{
  "n_layer": 17,
  "d_model": 128,
  "n_experts": 64,
  "experts_per_token": 2,
  "d_expert": 64,
  "d_shared_expert": 0,
  "activation": "swiglu",
  "moe_layers": [0, 1, 2, 3, 4, 5, 6, 7, 8, 9, 10, 11, 12, 13, 14, 15, 16],
  "n_empty_slots": 8,
  "router_score": "softmax",
  "normalize_top_k": true,
  "routed_scale": 1.0,
  "balance_loss": 0.00161,
  "balance_bias": true,
  "router_logit_norm": 1.0,
  "router_bias": true,
  "init_std_router": 0.00703,
  "lr_router": 0.00155,
  "n_head": 4,
  "n_kv_head": 4,
  "head_dim": 32,
  "vocab_size": 8192,
  "norm": "rmsnorm",
  "norm_place": "pre",
  "norm_eps": 1e-06,
  "positions": "rope",
  "rope_base": 10000.0,
  "rope_fraction": 1.0,
  "qk_norm": false,
  "attn_scale": 0.177,
  "tie_embeddings": false,
  "parallel_block": false,
  "init": "normal",
  "init_std_qkv": 0.0351,
  "init_std_o": 0.0351,
  "init_std_up": 0.0351,
  "init_std_down": 0.0,
  "optimizer": "soap_variant",
  "lr": 0.00348,
  "lr_mult_qkv": 0.5,
  "lr_mult_o": 1.03,
  "beta1": 0.95,
  "beta2": 0.98,
  "lr_head": 0.0116,
  "warmup_steps": 200,
  "schedule": "cos",
  "final_lr_fraction": 0.0,
  "batch_tokens": 32768,
  "seq_len": 256,
  "doc_mask": true,
  "z_loss": 1e-05,
  "train_tokens": 406500000,
  "steps": 12406,
  "dataset": "wikipedia_en"
}
Below are experts of layer 10 (counted from 0) of a mixture-of-experts language model. Rows are named router (the router's row for the expert), down (a neuron's output weights, with its number) and show model dimensions 0-127. Each number is 128 + 32 x the weight over its row's rms, rounded and kept within 0 to 255.
Before each expert's rows: a language model's description of what the expert responds to. This comes from a sample of Wikipedia text that the model never trained on.

# expert 0
It responds to: Field names in infobox and taxobox lists after a dash or line break, before a colon, such as Coordinates, Phylum, Born.
router [123 144 115 101 166 111 105 128 145 156 125 159 187 160 118  76 102  81 153 167 127 124 151 109 185 105  98 171  96 125 201 148 160 118 125 179 157 127 123 159 145 116  73 176 144 127 128 113 160  98 121 131 125 128 115  94 131 159 201  79 128 107 163  72 179 168 114 118 159 147 176 140 108 100 117 124  77 139 154 166 154 156 156 165  92 111 153  88 197 108 152 169  87  60 180 105 109  87 163 136  70 136 139 116 118 108 158 141 146 109 132  37 125 105 165 145 117  96 124 172 105 116 149 165  54 122 136 153]
down0 [127 121 106 115 153 134 155 150  89 114 175 105 109 144 102 161 103 145 154 138  89 152  61 180  94 105  97 122 140 130 173 119 141 121 184 162 161 173 147 118 105 109  84 161 149 197 144 132 159 110 190 155 153 197  92 143 164 112  66 166 186 106 159  84 178 129  95 112  75 139 154 103 107 170 158 121 114 134 104 157  95  97 137 109 168  91 130 109 110 175 133 135 128 231 137 110 139 112  91 104 105 206 142 128 147 112 174 131 149 123 102 126 163 147 140 159 135 178 160 142 129  92  85  95 142 202 115 139]
down1 [188 142 184 156  83 109 194  99  91 155 121  72  76 137 101 146  37  84  84 162 107 115 131  94 159 134 105 168 103 157 132 103 129 193 135 127  98 134  55 127  65 158 122 159 169 138 127  92 104  79 138 164 161 145 115 168 170 122 105 136 153 151 135 122 140  65  92 106 169 148  95 206 101 163  76 179 135 143 134 102 110 153  66 136 127  98 151 145 113  73 117 107  86 176 138 111 168 107 165 127 132 116 157 109 142 123 157 153  89 131 132 141 130 131 105 111 122 109  85 117 124 168 128 107  76 132 164 116]
down2 [ 92 105 164 117 139  81 134 166 103 149 126  92 210  71 120 110 145 106 141 157 124 102 178  39 140 142 124 107  73 107 111 128 125 160 151 161 185  61 166 143 121 145 120  60 148 101 214 117  82 101 109 136  90 102 134 117  68 158  92 114 107 137 104 114 160 121 101 111 147 180 165  90 160 147 122  99  83 131  99 104 122  98 130 149 106  87 137 168 181 140  93 136 167 115  91 137 110  92 146 135  81 141 162 114 147 161 151 144 107  92 175  99 154 182 141 115 114 137 101 128  96  62 109  87  78 113 116 160]
down3 [ 76 136 184 117  87  76 126  93 181 146 159 102 127  76 124 150 110 124 114 104 108  61  19  85 146 117 156 159 147 130  97 181  91  94 161 163  88 118 176 135 178  86 170  93 107  68 138  75 117 119  80 114 190 133 135 175 145 135 134  79  99  78 116 102 127 109 116 109 153  88 142 101  68 147 123 166 150 126 107 154 104 133 110  66 136 129 185 111  90 134 117 112  59 162 217 122 149 130 136 122 157 110 103 108 126 132 139  89 143 103 113 147 104 145 152 107 127 141 134 138  97 129 157 117 162 140 139 141]
down4 [131 183 184 114 120 175  97 126 161 177  80 135 174 171 158 171 142 107 109 120 156 155 137 158 143 119 124 140 149 117  92  49  80 109 105 158 146  63 133 169 183 172 118  84 125 152 103 104 114 114 161 115 118 138  82 106 139  56 178  95 203 151 132 166 110 128 143 103 126 165 108 126 143 116 119 107 109 187 112 157  85 131  86  81 195 104  89  64 151 158 155 152 105 144 146 147 126 146  89 179 110 110  86 166  76 154 160 141 156 113 107 175 127 122 162  71 148 124 135 108 110  92 110 113  91 105 146 158]
down5 [171 160 108  87 153 129 133 150 197 122 166 107 145 167 116 115 157 163 148 156 138 166 132 155 103  60 137 145  98 202  98 198 166 156  94 129 149 152 153 136 104 124 142  95 145 146 155 180 141 168 139 153 126 141  92 112 172 141 130 150 187 137 133 118 143 107 145 196 148 194  51 142 127 193 147 159 157 162 110 156 176 114 120 187 134 133 135 140 176 103 112 175 102  90 133  98 127 150 111 195 171 129 177 151 116 110 123  65  98 192 103 130 113 103 148 101  96 130 102 111 129  49 129 150 126 133 144 112]
down6 [183  97 141 130  82 131 151 161 144 131 183 152 159 129 164  83 194  89 117  82 106 148 148 147 135 115  80 104 113 165 139 131 112 109 149 155 120 129  95 123 112 122 142 138 114 148 156  55 119  89 117 135 146 153  67 115 167 164 130 149 101 155  89 187 114 129 129 123 146  99 123  77  97 171 111 122 115 104 184 145 104 178 107 129  91 206 173 136 123 110 184 175  90 141 126 113 156  76 176 124  89 159 161 213 155 177  99  70 125 102 128  77  71 142 114 151 132 143  97 119 111 176 126 117 128 166 154 192]
down7 [105 155  89 119 137 135  95 104 139 159 115 137 106 120 158 127  90 172 141 130  91 146 181 103 135 132  74 113 129 104 113 117 133 125  72 150 103 110 160 120 159  79 142 182 111 118 139 201 133 137 128  61 132  97 209 175 204 159 104 133 180 153 123 122  74 148  88  61 146 140 125 103 122 141 176 118  79 216 124 141 133 154 157 179 145 133 120 105 121 160 108  86  83 105 170 148 112 121  83 156 158 152 133  71 177 101 110 144 149 140 117 160 130  87 129 135  95 124 178 156  91 114 138 126 143  54 144  62]
down8 [140 129 149  87 124 142 128 135 159  88 152 164 116 119 117 155  98 152 164 108 118 109 152  92  98 137 134  89 140 119 147 159  76 143 118 183 145 143 190 120 157  96 112 162 167  88 114 134  96 141 152 168 136 101 140 139 131 103 173 138  95 113 131 109 197 149  55 143  92 189 156  99 143 121  91 168 151 157 159 107  84 110 118 108 163 127 176  92 158 135 133 148  70 210 176 157  73 149 119 211 166  67 129  90 160 183  70 113 126  97  80 131 151 122 160  77 141 170 105 130 187 171 115 129 150 136 121 159]
down9 [132 208 160 100 118 145  85 155 124 140 143 104 115  95 149 137 166 120 156 114 148 206 156 128 143 185 145  91 160 138 143  88  94 111 117 141 145 110 122 104 112  57 103  51 145 163 133 127 170 103 163  71 148 121  91 129  78 131 149 168 148 120 121  88 142 118 121 134 186 148 178 160 165 169 155  89 157 158 107 176 173 120 143  99 167 152  92 164 124  57 126 104 131 119 135 150 181 146 146 181 119 157 208 150 117 135 111 104 183 133 104 158 121 108 168 173 156 153 137 121 132 122 151  45 102 137 112  81]
down10 [115  91 149 127  72 127 126 193 153 184 144 124 164 130 110 153 161 110 172  98 114 108  82 161 127 101 125 127  80 112 122 138 130 134 115 122 136  87 118 149 153 149 130  24 133 107 139  22 118 122 116 147 125 122 127 152 189 143 101  88 111  90 133 140 143  91  66 178 176  75 138 142 148 163 115 138 141 163  64 135 149 140 124 120 115  79 123  40 124 112  83 133  51 165  48 121 138  84 158 121  95 131 107 113 155 127  96 107 117 146 135 118 118 112 128 138 172 183 184 159 154 122 127 161 141 116 155 146]
down11 [135 194 149 133 140  74 142 121 169 108 166 153 115 127 121 126 113 196 155 116 115 154 151 195 133 205 122 153 166 158 118  99  82 145 194  85  74 103 102 103  97 153 137 179 173  97 160 111 143 125  97 128 157 149 155 129  59 118 182 127 149 116  98 171 101 161 117 138 128 174 103 137 145 141 135 106 149 122 132  87 161 119 169 157 106 125 136 117 106  94  78 109 172  38 142 179 154  86 105 130 145 132  57 135 123  59  91  93 103 150 158 119 117 177 153 147 145 117 102 160 195 150 110 131 117 150 139  93]
down12 [ 82 111 107 136  87 112 119 122 162 118 132 105 158 156 109 120 174 111 116  74 174 172 142 103 101  92 168 206 120 167  87 160 115 125 142 194  88  55  83  85 114 135 168 125 148 114 135 133 138 169 149 136 214 126 133 126 127 131 125 165 144 129 164 109 115 102 118 136 113  98 114 163 116 136 148 160 119 111 101 177 122  27 135 133 132 142 156 114 122 114 162  62 102 126 136 172 162 126  81 145  98 139 136 151 191 145 117  65 139 194  60  75 139 153 166  87 134 119 146 156 126  65 161 161 146 123 156 138]
down13 [181 148 112 125 156 139 153 146 148 145 119 121 167 115 158 165 128 126 105  54 112 104 143 125  86 207  82 101 140  98 155 134  67 162 184 106  97 108  88 136  96  83 179 124 135 117 178 112 102  75 144 140 117 110 107  74 105 139  70 154 145 132  98 144 136 116 158 104 139 161 145 152 156 119  64 153 189 122 143 175 134 131  83  99 146 161 114 112  80 117  75  84 104 199  82 118  96 129 112  74 180 163 144 104 129 131 129  86 130 138 125 125  97 116 113 122  81  68  96 101 159  39  91 125 136 151 154 147]
down14 [132 111 139 113 101 131 199 112 114 174 126  92 109 122  94  99 148  97 143 115 111  60 137 144 152 188 110 141 126 126 126  71 131 102 138 175 121 136 130  77 154 170 112 162 126 127  84  96 123 214 105 123 200 152  94 142 133  78 128  86 137 140 104 116 136 125 149 122  92 158 128 134 136 121  92 119  99 106 130 175 144 157  41 107 144 116  95 128 110 151 196  98  63 215 121 201 214 109 162 133  87 136 167  94 121  91 149 181 135 153 134  73 108 166 120 133 131 126 139 132 161 138  93 148 137 158  94 112]
down15 [101 148 118 143 128 137 159 101 169 160 101 124 139 145 145 135 137 119 124 111  89 128  86 104 142 142  92 106 175 111 142 100 156 127  54 110 163 132  82 112 107  95 113 112 124 106 153  70 115 112 212 172 160 157 181 107 109 117 120  69  70 103 128 133  98 191 170 141  72 166  71 131 134 124  99 159 127 146 105 119 131 160 120 101 133 121 178 111 164 176 115 149  95 191 167 100 134 115 120 123 107 129  45  81 136 106  96 116  76 132 166 103  85 165  75  66 162 114 154 158 188  83 105 102 144 189 110 112]
down16 [131 138 107 172 110 111 111 149 152 145 111  50  94 131  99 133 183 118  64 128 132 145 155  85 123  68 140 128 112 176 177 106  75 141 127  60 132  97 126 107 218 126 106 125 123 111 117 170 178 165 103 178 125 118 175  83  75 169 156 157  99 103 161  94 124 187 122 127 127 126 142 163 145 107 125  97  88 151 145 171  75 127 135 168 129 142 100 136 102 117 111 133 156 220 209 107 164 173 114 189 172  96 135  95 151 158 157 150 128 159 155 150 115 121 122 122 172 151 127 112 146 133 152 106 146 155 152  85]
down17 [141 111 156 162 109 128 132 141 161 139 192 116 119 152  63 140 132 102 130 118 143 118 173 140 118 122 127 138 137  81 139 120 135 114 144 189 141 149 105 153 111 110 124 116 200 224  84 145  88 127 183 118  82 125 112 166 163 102 110 158 176 162 116 161 120 147  79 191 122  96 142 108 145 117 146 135  89 113 167 152 166 143 116 158  86 173 218 103 117 182  97 140  94 128 126 145 102 114  53 133  72 120 123 144  58 115 106 124  43 117 129  91 196 143 123 140 163  98 106 101 125 171  92 161 151 123 101 134]
down18 [159 137 167 102 139 110 117 113  89 171 180 146  97 191 128 125 127  80 138 131  92 137  99  86  89  95 164 159 116 112 186 129 133  81 163 180  95 131  98 144 102 120 147  96 191 145 103  77 155 115 158 108  93  88 162 142 146 156 141 111 124  66  97 134 115 131 118 136 159  59 127 137 211 176 110 166 135 137 119 157 159 121 131 159  91  79 119  93 117 138 108 116 145  94 128  61  93 103 170 133 103 106 105 116 172 159 135 185 140 132 162 125 106 131 100  32 139 117 109 106 146 126 148 162  52 173 122 188]
down19 [119 123 112 116 121 140 120 133 157 101  96 103  76  95 137  83 175 117  76 179 152 158 153 149 159 133 103 173  95 131 172 117 126  85 134  76 174 130 166 109  55 216 110 140 144 155  95 143 133  90  96 166  78 132  97  73  59 125 175  88 131 142 143 133 122  79 129 105 123  99  88 144 136 115 159 141 135 129 152 141 136 116 136 187 158  82 126 104  86 158 119 159 111 160 110 152 106 166 193 173 128 139 119 190 155 180 208 140 142 145  98 153 145  95 116 110 124 127 118  83 135 131  88 118 142 132 197  63]
down20 [157  85  88 119  94 127 141 115 112 115 133 165 105 173 145 145 143  93 183 143  99 122  89 135 183 153 107 174  99  99 144 188 108  86  85 137 115  98 147 135 192 127 138 156  91 169 109  95 110 108  57 175 119 119 159 106 105 141  97  71 147 114  92 126 152 144 111 109 163 181  94 192 139 124 132 115 151 127 112 138 152 163 148 165 146 207 159 152 107 164 128 120  82 172 121 189  59  64 176 128 112 131 134 126 133 127  89  98  58  83  95 121 126 113 142  88 146 107 109 125 161 124 164 187 131 179 169  83]
down21 [178 143 129 103 163  91 145 140  71 149 126 127 124 116 133 113 170 111 109 110 109 107 138 105 132 165 119 226 102 100 143 151 106 169 141 148 175  92 118 153 109 147 182 159 129 136 141 181 101 108 116 119  90 100 134 119 159 136 164  85  58 103 103 106 133  93  88 157 138 167 124 108  91 126 133 115 114  98  98 158 150 155 144 130 126 164 153 146 138 174 134 163 147  79  72  65  15 125 106 157 128 145 109 138 108 129 182  94 109 110 203  66 110 205 103 133 171 150  84 110  59 141 147 108 129 131 150 115]
down22 [167 180 114 125 129 118  89 102  96 134 104  89 101 187 134 135 111  89 135 226 102  72 158 111 105 154 192 124 120 109 133 139 111 136 135 138 102 119 125 160 158  92 132 164 159 124 124  93 126 150 104 115 144 156 156  77  32 101 100  96 148 171 153 140 161 111 125  33  89  92 131 123 131 125 155 106 152 150 145  96  83 157 110 139 141 125 108 100 160 196 166 173 123 172 126 136 109 144 135  77 114  95 127 177 121 145 167 117  92 201 171 110 141  62 180 116 155 173  96  94 102 168 124 110 133 147 116 130]
down23 [109 114 144  96 133  77 129  50 105  70 136 124 122 100 100 189 139 149  63 152 142 173 141 130 112 178  84 169 158 109 123 113 189 218 110 128  65  86 123 124 116 130  55 153 138 159 101 113 131 146  99  96 161 149 158  87  92 169 120 124 116 130 114 133 137 152 139 158  49 134 172 156  83 154 143 113 158 132 126 106 147 112 109 116 143 167 161 116 107 133 108 160 182 135 151 112 156 129  80 127 126 183 145 117  91 196  86  90 182 129 163 165 123 191 123 143 168 155  95 144 134 131 128  82 148 110  76 128]
down24 [101 109 121 133 143  83 100 129 126 118 117 120  68 172 187 109 140  98 175 150  45 145 131 129 101  73 131 185 131 115 140 129 130 126 185 109 123 193 190 176  91  94 136 119 110 130  92 152 138 112 132 102 168 142 153  82  74 106 123 173 130 172 121 145 172 167 147 168 134  97 168 174 144 132 101 115 101 150 140  81  96 154 163 114  97 144 166 131 147 116 131  99  98 144 130 176 110 110 127  48  75 154 166 181 109 101 126 144 138 141 130  61  91  92 108 184 145 142 183 130 133 107 111  62 112  70 140  87]
down25 [131  76 148 117 113 149 119 101 115 118 212 107 122 105 173 141 106 117 104 192  69 132 161 132 107 123 143 139 116 147  79  91 130 164  42 137 169 112 127 168 160  71 141  87 142 143 105 101  70 131  59  91 102  86  91  51 147 116  86 164 153 146 189 128 113 126 103  95 140 145 156 152 143 120  81  91 122 108 153  90 168 135 127  77 132 156 100 139 134 147 111 153 163  71 133 119  84 111 151 119 109 133  52  87 132 152 163 131 168 114  74 120 115 141  96 102 151 132 173 135  82 154 139 116 166 157  65 139]
down26 [156 116 132 150 114  65 161 132  95 187 122 130 128 102 154 147 119  68 155 127 124 110 113 132 169 112 161 108 122 126 169 144 119  95 173  94 176 116 154 179 171 133 114 163 122 119  92  91 100 174 140 125 121  79 141 124 143 131 131 115 107 129  90 165  68 147 144  76 101 151 109 102 106 150 127 145  81 124 132 103 139  56 158 200  57 120  97 109 172 151 169  85 109  65  63 169  79 144 126 147 188 185 165 127 108 164  69 153 150 133 180  86 113 185 138  96 124  85 172 123 100 101 144 158 117 139 153 155]
down27 [152 160 113 133 123 159 137  97 132  95 148 147 127  67 112 107 127 137 160 115 171 135 166 144 164  84 155 143 180 205 176 145 133  56  67 171 151  17 116 137 102  94 133 129 115 132  95 135 110 102 122 169 116 124 132 175 153  70 174 111 107 165 100 154 110 121 138 100  76 159  56  91 119 190 168 107  79 128 132 113 161 115  94  91  96 105 121 159 139 123 161 162  82 111 118  63 125 107 107 110 151 121 163  58  69 142  85 125 105 187 118 134 108 134 136 119 135 127  99 130  96 173 144 119 143 115 116 139]
down28 [ 97 126 151 166  98 121 177 166  91 191 122 138  50 115 154 159  99 159 137  81 108 192 152 104 166 107  98 112 118 158 127 150 116 188 127 166 152 160  79 101  79 112 119 120 107 133 151 191  79 141 105 149  98 155  83 139  93 157 144 151 109 101 117 167  68 153 134 115 128 101 121  87 115 181 144 162 190 133 113 186 115 160 150  85 128 125 113  72 125 134 150 177  81 179 109  95 110 134  83 116 153 128 155 135 151 159 167 192  99 119 134 200 140  92 117 143 115 114 138 103  84 145  92 181 149 151  71 121]
down29 [141 164 120 153 119 186 189 129  56 142 120  57 198 103 125 176 127 147  46  73 166  75  81  91 101 131 123 122 124  80 122  94 191 138  97 121 154  94 120 142 139  82  93  49  90 140  85  97 160 144 126 116 164 146 175 117 137 156  95 141 145 109 118 197 149 163 119 105  92 143 150 103 179 122 141  79 142 153  72 132  98 171 106 165 151 142 143 135 153 138 139  94 129 130 137 144 120 168  95 166 109  97 111  77  84 130 107 141 104  91  89 149 147 118 161  94 126 108 115 129 142 102 186 138 165 140 120 151]
down30 [102 113 137 158 138 100 157 100 125 132 150 123 128 128 123 101 142 134 145 147  78  89 149 162 157  88 164 110  78 113 149 128 145 130 119 106  87 112 175 172  98 162 141 134 160 145 101 110  99 162 127 180 182 162 131 112  98  83 140 175 176 166 125 148 133 162  89 100  62 166 154 108 154 188 190 167 125 163 111 147 120  89 132 104 118 128  94 120 180 141  83 121  79  83 164 165 168  24  91 119  91  86  62 179 103  96 106 137 131  90 109  64 132 126 157  77 109 165 132 126  99 141 188 101 106 140 134  97]
down31 [147 141 178  96  81 135 164  63 135 181 126 157 126 116 102 171 135 147 112  72 111  91 117 133 148 119 127 100 135 137 134 159 104 102 123 154 123 138 127 152 133 139 176 114  77 106 148  79 133 166 141  76 159 135 201 123 118 149 131 106  78  80 190 123 160  99  96 172 129 118 162  82 119 103 137  90  53 147 131 117 109 147 157 163 146 159 172 116  61 145 135 185  72 190 140  82 147 139  94 104  94 108 186 153 124 135 186 150  79 107 154 133 166  91  99 167 143 184 127  89  68 112  97 103 138 107 107  89]
down32 [137 119 110  63 120 138 130 156 109 106  79 144 142 150 156 126 116 110  61 105 111  76 122 147  94 165 105 103 101 116 176 153 187  85 101 151 132 126  96 166 133 114 139 159 121 186 110 150  99 131 110 185  62 132 113 164 161  82 105 176 139 153  54 119  88 157 142 149 116 203 159 161 112 164 113 154 131  78 193  92 129 119 140  97 159 105  60 130 127  93  97  77 132  99 132 144 129 142 181 134 154 108 113 129 111  74 102 220  91 131 147 162 113 148 148 118 135 108  76  89 188  97 162 124 129 106 148 120]
down33 [149  89  72  98 133 111 127  97  85 125 114  75 143 143 193  97 146 185 121 166 148 130 155 128 117 140 162 174 153 111 112 145 171 165 157 129  91  99  98 172 118 121 111 163  86 150 152  77 103 194 143 180 141 170 121 111 173 139 116 129 188 153 196  99  75 130 136 160 165 131 149 166 126 107 123 135 151 145  75 122 167 162 121 126 185  87 117  84 113 175 159  74 124 154 169  63  78 193 148 107 138 158 142 109  89 192 129 100 106 123 157 189 120  80 126 152 108 140 117 175 170 147 120 133 135 129 155 149]
down34 [152  46 139 178 151 110 137 134 122 137 152 133 164 162 174 154 131 148 142 141 141  79 116 126  99  72 153 155 104 120 129 159 135 103 145 179 114 149 156  75  85 104 152 127 113 143 156  75 181  74 139 133  59 114 147 104 166  66 122 129 155 159 176 153 148  58 150 154 125 129 124 147 173 138 124 153 174 125 124 166 121 124 157 161  86  66 131 145 186 115 106  95 135 181  94 184 103 191 129  64 120 140 144 207 130 102 139 151 197 122 114 141 138  88 142 143 118 160 108 157 152 172  58 119 123 142 140 128]
down35 [168 107  50 153 146 108 170 165 107  99  98 175 136 127 173 155 159 117 134  78 147 104 205  98 117 183 195 126 148 155 131  80 156  99  70 170 150  99 153 148 119 154 128 112 117 122  89 146  82 136 117 162  97 138 152 152 156 178 166 184 105 124 128  96  95  85 122 109 144  93 127 135  81 176 111 130 100  81  80 119 169 100 113 193 148 133  85 186 119 152 116 135 102 165 102 138 124  88 108 130 179 115 130  92 106 137  75 165 210 140 151 100 113  56 148 111 167 139 138 102 128 143 117  87 126 131 146 150]
down36 [ 85 164 131 108 132 155 138 105 167  87 130 150 116 130 143 123 116 161 188  91 127 111  84 171 102 158 124 122 119 159 153 143 114 173 113 121  64 116 137  75 153 108 183  82 140 161  70 116 118 132 133  93 118 156 139 106 187  90 147  82 129 126  97 136  94 114 128  91 198 103  79 125 153 141  70 144  44 143 109 156 144 118 167 190  63  83 120 103 103 151 113 108 110 131 109 124 187 137 147 104 148  71 139  75 122 113 141 116  61 112 121 150 162  62 112 191 140 203 145  86 160 155  99 127 127 116 105 125]
down37 [111 188 157 151 140 164 115 134 131 121 159  77 175 210  70  82 125 171 136 201 134 143 146 131  99  88 106 111 158 154 105 122  53 155 132 138 123  86 118 115  61 149  97 112 103 185 175 138 112 126 103 105 152 169 156 180 161  71 160 148 117 171 171 157 124 144 123 132 121 112 133 104  71 127 123 107 109 108  88 138 163 138 121 175 112 108  28 159 124  89 119 136 120 131 174 138 135 143 133 210 105 139  75 113 137 150 104 120 137 135 166  99 134 180  96 176 100 114 131  94  74 152 118 149 151 109 111 110]
down38 [116 134 136 169 143  95 112 157 133  45 118 157  79 143 164 168 123 142 144 123 109 122 130 160  85 118  89 114  77 188  99 134 163 141  83 122  97 195 136 110 111 152 109 132  71 142 161 107 125 153 172 103 140 175 141  80 134  58 134  81 174 118  93 118 149 111 148 117  66 136  97 166 154 134 149 141 152 126  93 156 119 128 128 169 138 117 154 129 133 160 144 120 140 148 144 116  81 100  89 134 149 186 121 145 143 124 147 148 152 195 109 207 156  81 123 159  99 135  98 109 120  56 141  49 149  63 202 101]
down39 [150 123 177  89  87 139 105  75 118 117 145 149 121 106 154 122  53 144 126 173 174 134 114 152 142  72  61 175 191  86 152 158 112 136 147  85 121 159 145 111  58 105 138 148  85 140 108 173  93 158 136 163 144 165 129 144 155 126 157 168  74 147  97 136 110 132 123 174 135 106  80 125 162 155 155  83 118  99 100  78 137 124 186 120 122  72 118 158 105  70 130 148 110 118 119 178  78 125 149 143 142 157 108 181 107 148 103 134  57  89 178  92 120 154 123  78  83  86 164 135 141  92 164 164 108  82 112 105]
down40 [117 151 106 208  87 110  94 144 133 128 111 146 101 103 127 150 184 118 112 115 158  81 141  81 123  87  91 133 182 156 153 176 165  92 171 138 123  98 198 189  94 112 146 169 144  96 171 128  86  88 139 155 120 102 108 120 108 158 148 111 107 124 146 117 123  95 119 119  91 100 162 144 142  82  47 111 155 128  98 128  99  42 147 134 110 141 132 120  94 156 156 176  93 101 188 111 148 161 113  75 133 184 144 116 123  91 124 124 110 135 193  90 109 146 119 175  97 124 137 141 146 153 204  65 126  71 135 135]
down41 [169 133  94 103 153  77 125 148 168 156 154 140 185 123 104 148  84 159 164 145 165 148  96 162 160  83  99  81 118 137 165 163 180 160 166 128 124 118 127 132 101  42  87 188 156 109 147 114 168 106 154 103 145  52 164 160 187 141 151 136  97 119  94  61 156 145 113 133  86 155 140 115 149 114 178 127 109  79  94 163 158 143 116 139 113 107 146 119 126 149 168  89 109 107 116 115 153  72 137 130  82 152 153 124  81 134 165 151 115 188 143 100 159 145  83 107 127  44  94 118  98 152 161  85 114 181 109 103]
down42 [115 108 116 174 116 132 142 103 138 140 153 126 153  88  96  84  96 132 113 170  84 162 125 163 124 152 112 151 113 111 160  81 224 134 135 139 139 124 134 183  60  83 115 171  96 119 128 116 127 143  72 110 157 134 166  96 155 103 165  83 103 121 114 107 208  96  75 121 164  93 114 175  56  77 140  93 158 101 116 110  81 182  83 152 145 108 101 151 139 162  65  87 113  82 140  87 127 125  61 119 136 147 141 140  92 103 114 160 119 115 106 139 175  99  98 108 168 143  55 117 110 123 121 109  97 101  85 152]
down43 [146 159 112  77 124 178 156 132 126 120 112 141 105  84 129 113  99 164  82 153 149 127 136 136 131  99 137  87  38 101 203 122 162 195 147 158 108 116 165 151  69 126 141  89 187 164 114 106 137 120 106  96 131 168 129  89 135 121 147 116 211 181  97 112 123 109  98 126 102  78  88 127 110 115  62 105 143 112 191 121  86 100  71  99 140 131 119 125 151  77  73 151 128 164 192 157 128 151 155 157 123  80 122 126 107  93 161  97 143  84 115 143  67  89 128  96 105 168  89 101 162 126 144 109 115 163 143  99]
down44 [147  76 195 159  73  87 106 144 104 108 145 154 155 148 148 173 160 135 144 139 127 115 112 114 127 121 106 147  88 158 137 121 109 131 172 166 142  88  98 151  91  99  89 130 157 130 120  90  87 168  98 113 109 185 105  90  63 160 149 165 209 151 136 139 161 116 195  83 113 139 133 171  94 153 147 227 125 130 143 190 192 114  95 119 115 174 129 116 109 124 156 143 192 107 162 117 141 102 114 112 145 132  96 150 131 140 116 120 134 137 183  80 111  95 146 181 107 139 126 100 174 146 187  60 139 122 118  84]
down45 [162 107 108  72 133 102  54 176 110  93 135 110 173  87 104 129 164 199 103 118 111 132  78  65 114 117 166 107 181 104 127 134 160  85 127 175 103 194 134 111 154  93 141 135 196 116 125 152 183 187 177 105 103 115 107 115  87 138  82 108 152 109 102 157 109 121 173  90 186 111 164 144  87 164 135 135 156 107 137 152 153 156 139 108  81 121 124 133 142 132 183 136 163 149 100 193 176 130 125 200 121 169 108  90 108 165 127  96 152 130 163 135 172 167 148 120 131 142  80 135 155 159  80 110 107 116 113 149]
down46 [155 116 152 130 153  60 140 109  23 126 111 129 162 102 109 163 151 120 137 170 122  99  87 159 105 142 159  69 134  83  82 152 147 139 148  88 133 163 154  89 138 135  74 145  94  94 130 132 150 150 145  92 156 167 114 175 123 150 126 129  74 114 124 192  88 180 110  96 122 116 155 104 120  86  75 157 164  91 135 124 143 170  99 147  91 149 184 123 155 103 132  94  88 139 144  82 127 133 179 129 199 117 140 168 158 138  93 164 145 187 123 128 103 131 114 174 115 111 216  90 101 139 121  87 159 161  78 127]
down47 [136 118 148 165 162  72 201 104  90  78 126 138 170 149 121 153 146  60  72 148 130  72 154 131  54 105 164 147  95 142  84  65 175 154 146 139 133 142 122 179 113 124 108 220  85 187 137 107  81 148 151 152 110 146 129 113 158  78 126 126 137 132  66  93 142 152 132 120 131 170 131  80 132 123 141  89 122 123  98 128 113 114 143 132 102 176  81 100 123 153 155 141 148  95  90  95  76 152 133  83 127 180  74 185 161 100 151 135  84 129 150 171 132 132 154 126 142 132 145 100  86 161 173 115 126 115  79 125]
down48 [126 173  84 102 148 118 100 156  86 172 131 131 126 143  88  89 154  90 110  93 142 127  91 112 132  40 164 147  80 157 142 147 191 163 123 149 162 111 155 131 138 146 188 116 119 133 146  69 112 105 108  93 119 157 112 130  78 119 160 182 114 137  79 203 106 131 172 106 153 157 152 131 104  62 188 146 122 128 137 131 134 142  79  94 147 135 130 152 121 170 124 101  72  79 149 149 101 104 154 146 148  98 189 116 139 131 185 140 133 160 139 196  96 138 115 129 110  64 140 166 148 133 210  91 131  83 142 172]
down49 [140 106 129 131 183 115 130 118 155  73  56 147  62 154 184 113  96 109  86 121 113 167 140 177 129  92  85 110  72  62 165 162 149 139 138 142  84 173 138 112 128  98 173  78 194 137 167 109  84 141 128 108 110 117 115 129 128 120  92 185 137 159 170 113 107 132 112 167 145 125  79 119 146 124  77 126 124 167 152 119 126 110 180 154 101 116 161 184 112 158 143  91 130  77 164  79  72  87  97 189 158 165 135 113 159 121 200 143 100 139  96 165 144  98 174  99 121 176 130 167 121  85 127 132 114 153 110 110]
down50 [132 136 127 104  83  97 136  65 141  78 129  63 184 134 109 105 146 138  77 146 126 143 108 152  67 120 144 147 216  96 102 147 110 139 119 129 149  71 115 120 168 146 133 100  99  93 199 140  47 129 118 154 127 147  46 145 136 142 175  98 139 136 105 119 111  92  97 121 153 184 156 121  89 174 142 128 162 108 137 123  85 127 159 123 146 121 126 108 112 124 145  42 164 153  91 150  97 142 120  98 119  94 162  80 125 122 141  77  96  91 128 146 120  83 136 136 164 122 159 134 136  73  68 106 179 131 145 199]
down51 [126 132 127 131 118 150 103  88 116 141 148 107  94 182  90  99 100 124  89  67  89 152 145 129 184  58 135 157 145 127 134 109  89 113 186 183 127 114 176  24 157 153 111 148  95 146 153 103 139 114 161 139  81 106 126  95 101 104 140 109 125 160 165 123 129 126 158 185 127 144 138 166 133 179 180 174  93 105 128 152 154 166 152 152 127 167  99  84 123 190 193 149  63 105 170  80 183 145 160 137  65 151 119 132 108 173 120 121 101 118 108 128 144 142 172 101 150 114 108 129 158 119 156 161 172 122 139  62]
down52 [ 97 106 155 153 116 124 122 113 168  98  83  66 130 120 137 104  96 107 131 114 112  70 108 122 182  96 168 152 143 171  70 105 158 163 103 141 110 132 192 117 142 127  48 137  90 104 129 121  95 122 176 135  91 113  76  84 135 132 188 118 131 103 160 113 115 128 184 105  97 147  51 104 143 132 139 145  94 163 103 210 102 133 120 126 144  94 189 155  84 104 101 108 101 139 121 145 157 127 173  88 177 135 107 108 180 144 120  76  63  98 173 133  92 121 151 115 122 191  70 127  94 158  98 144 108 163 133 100]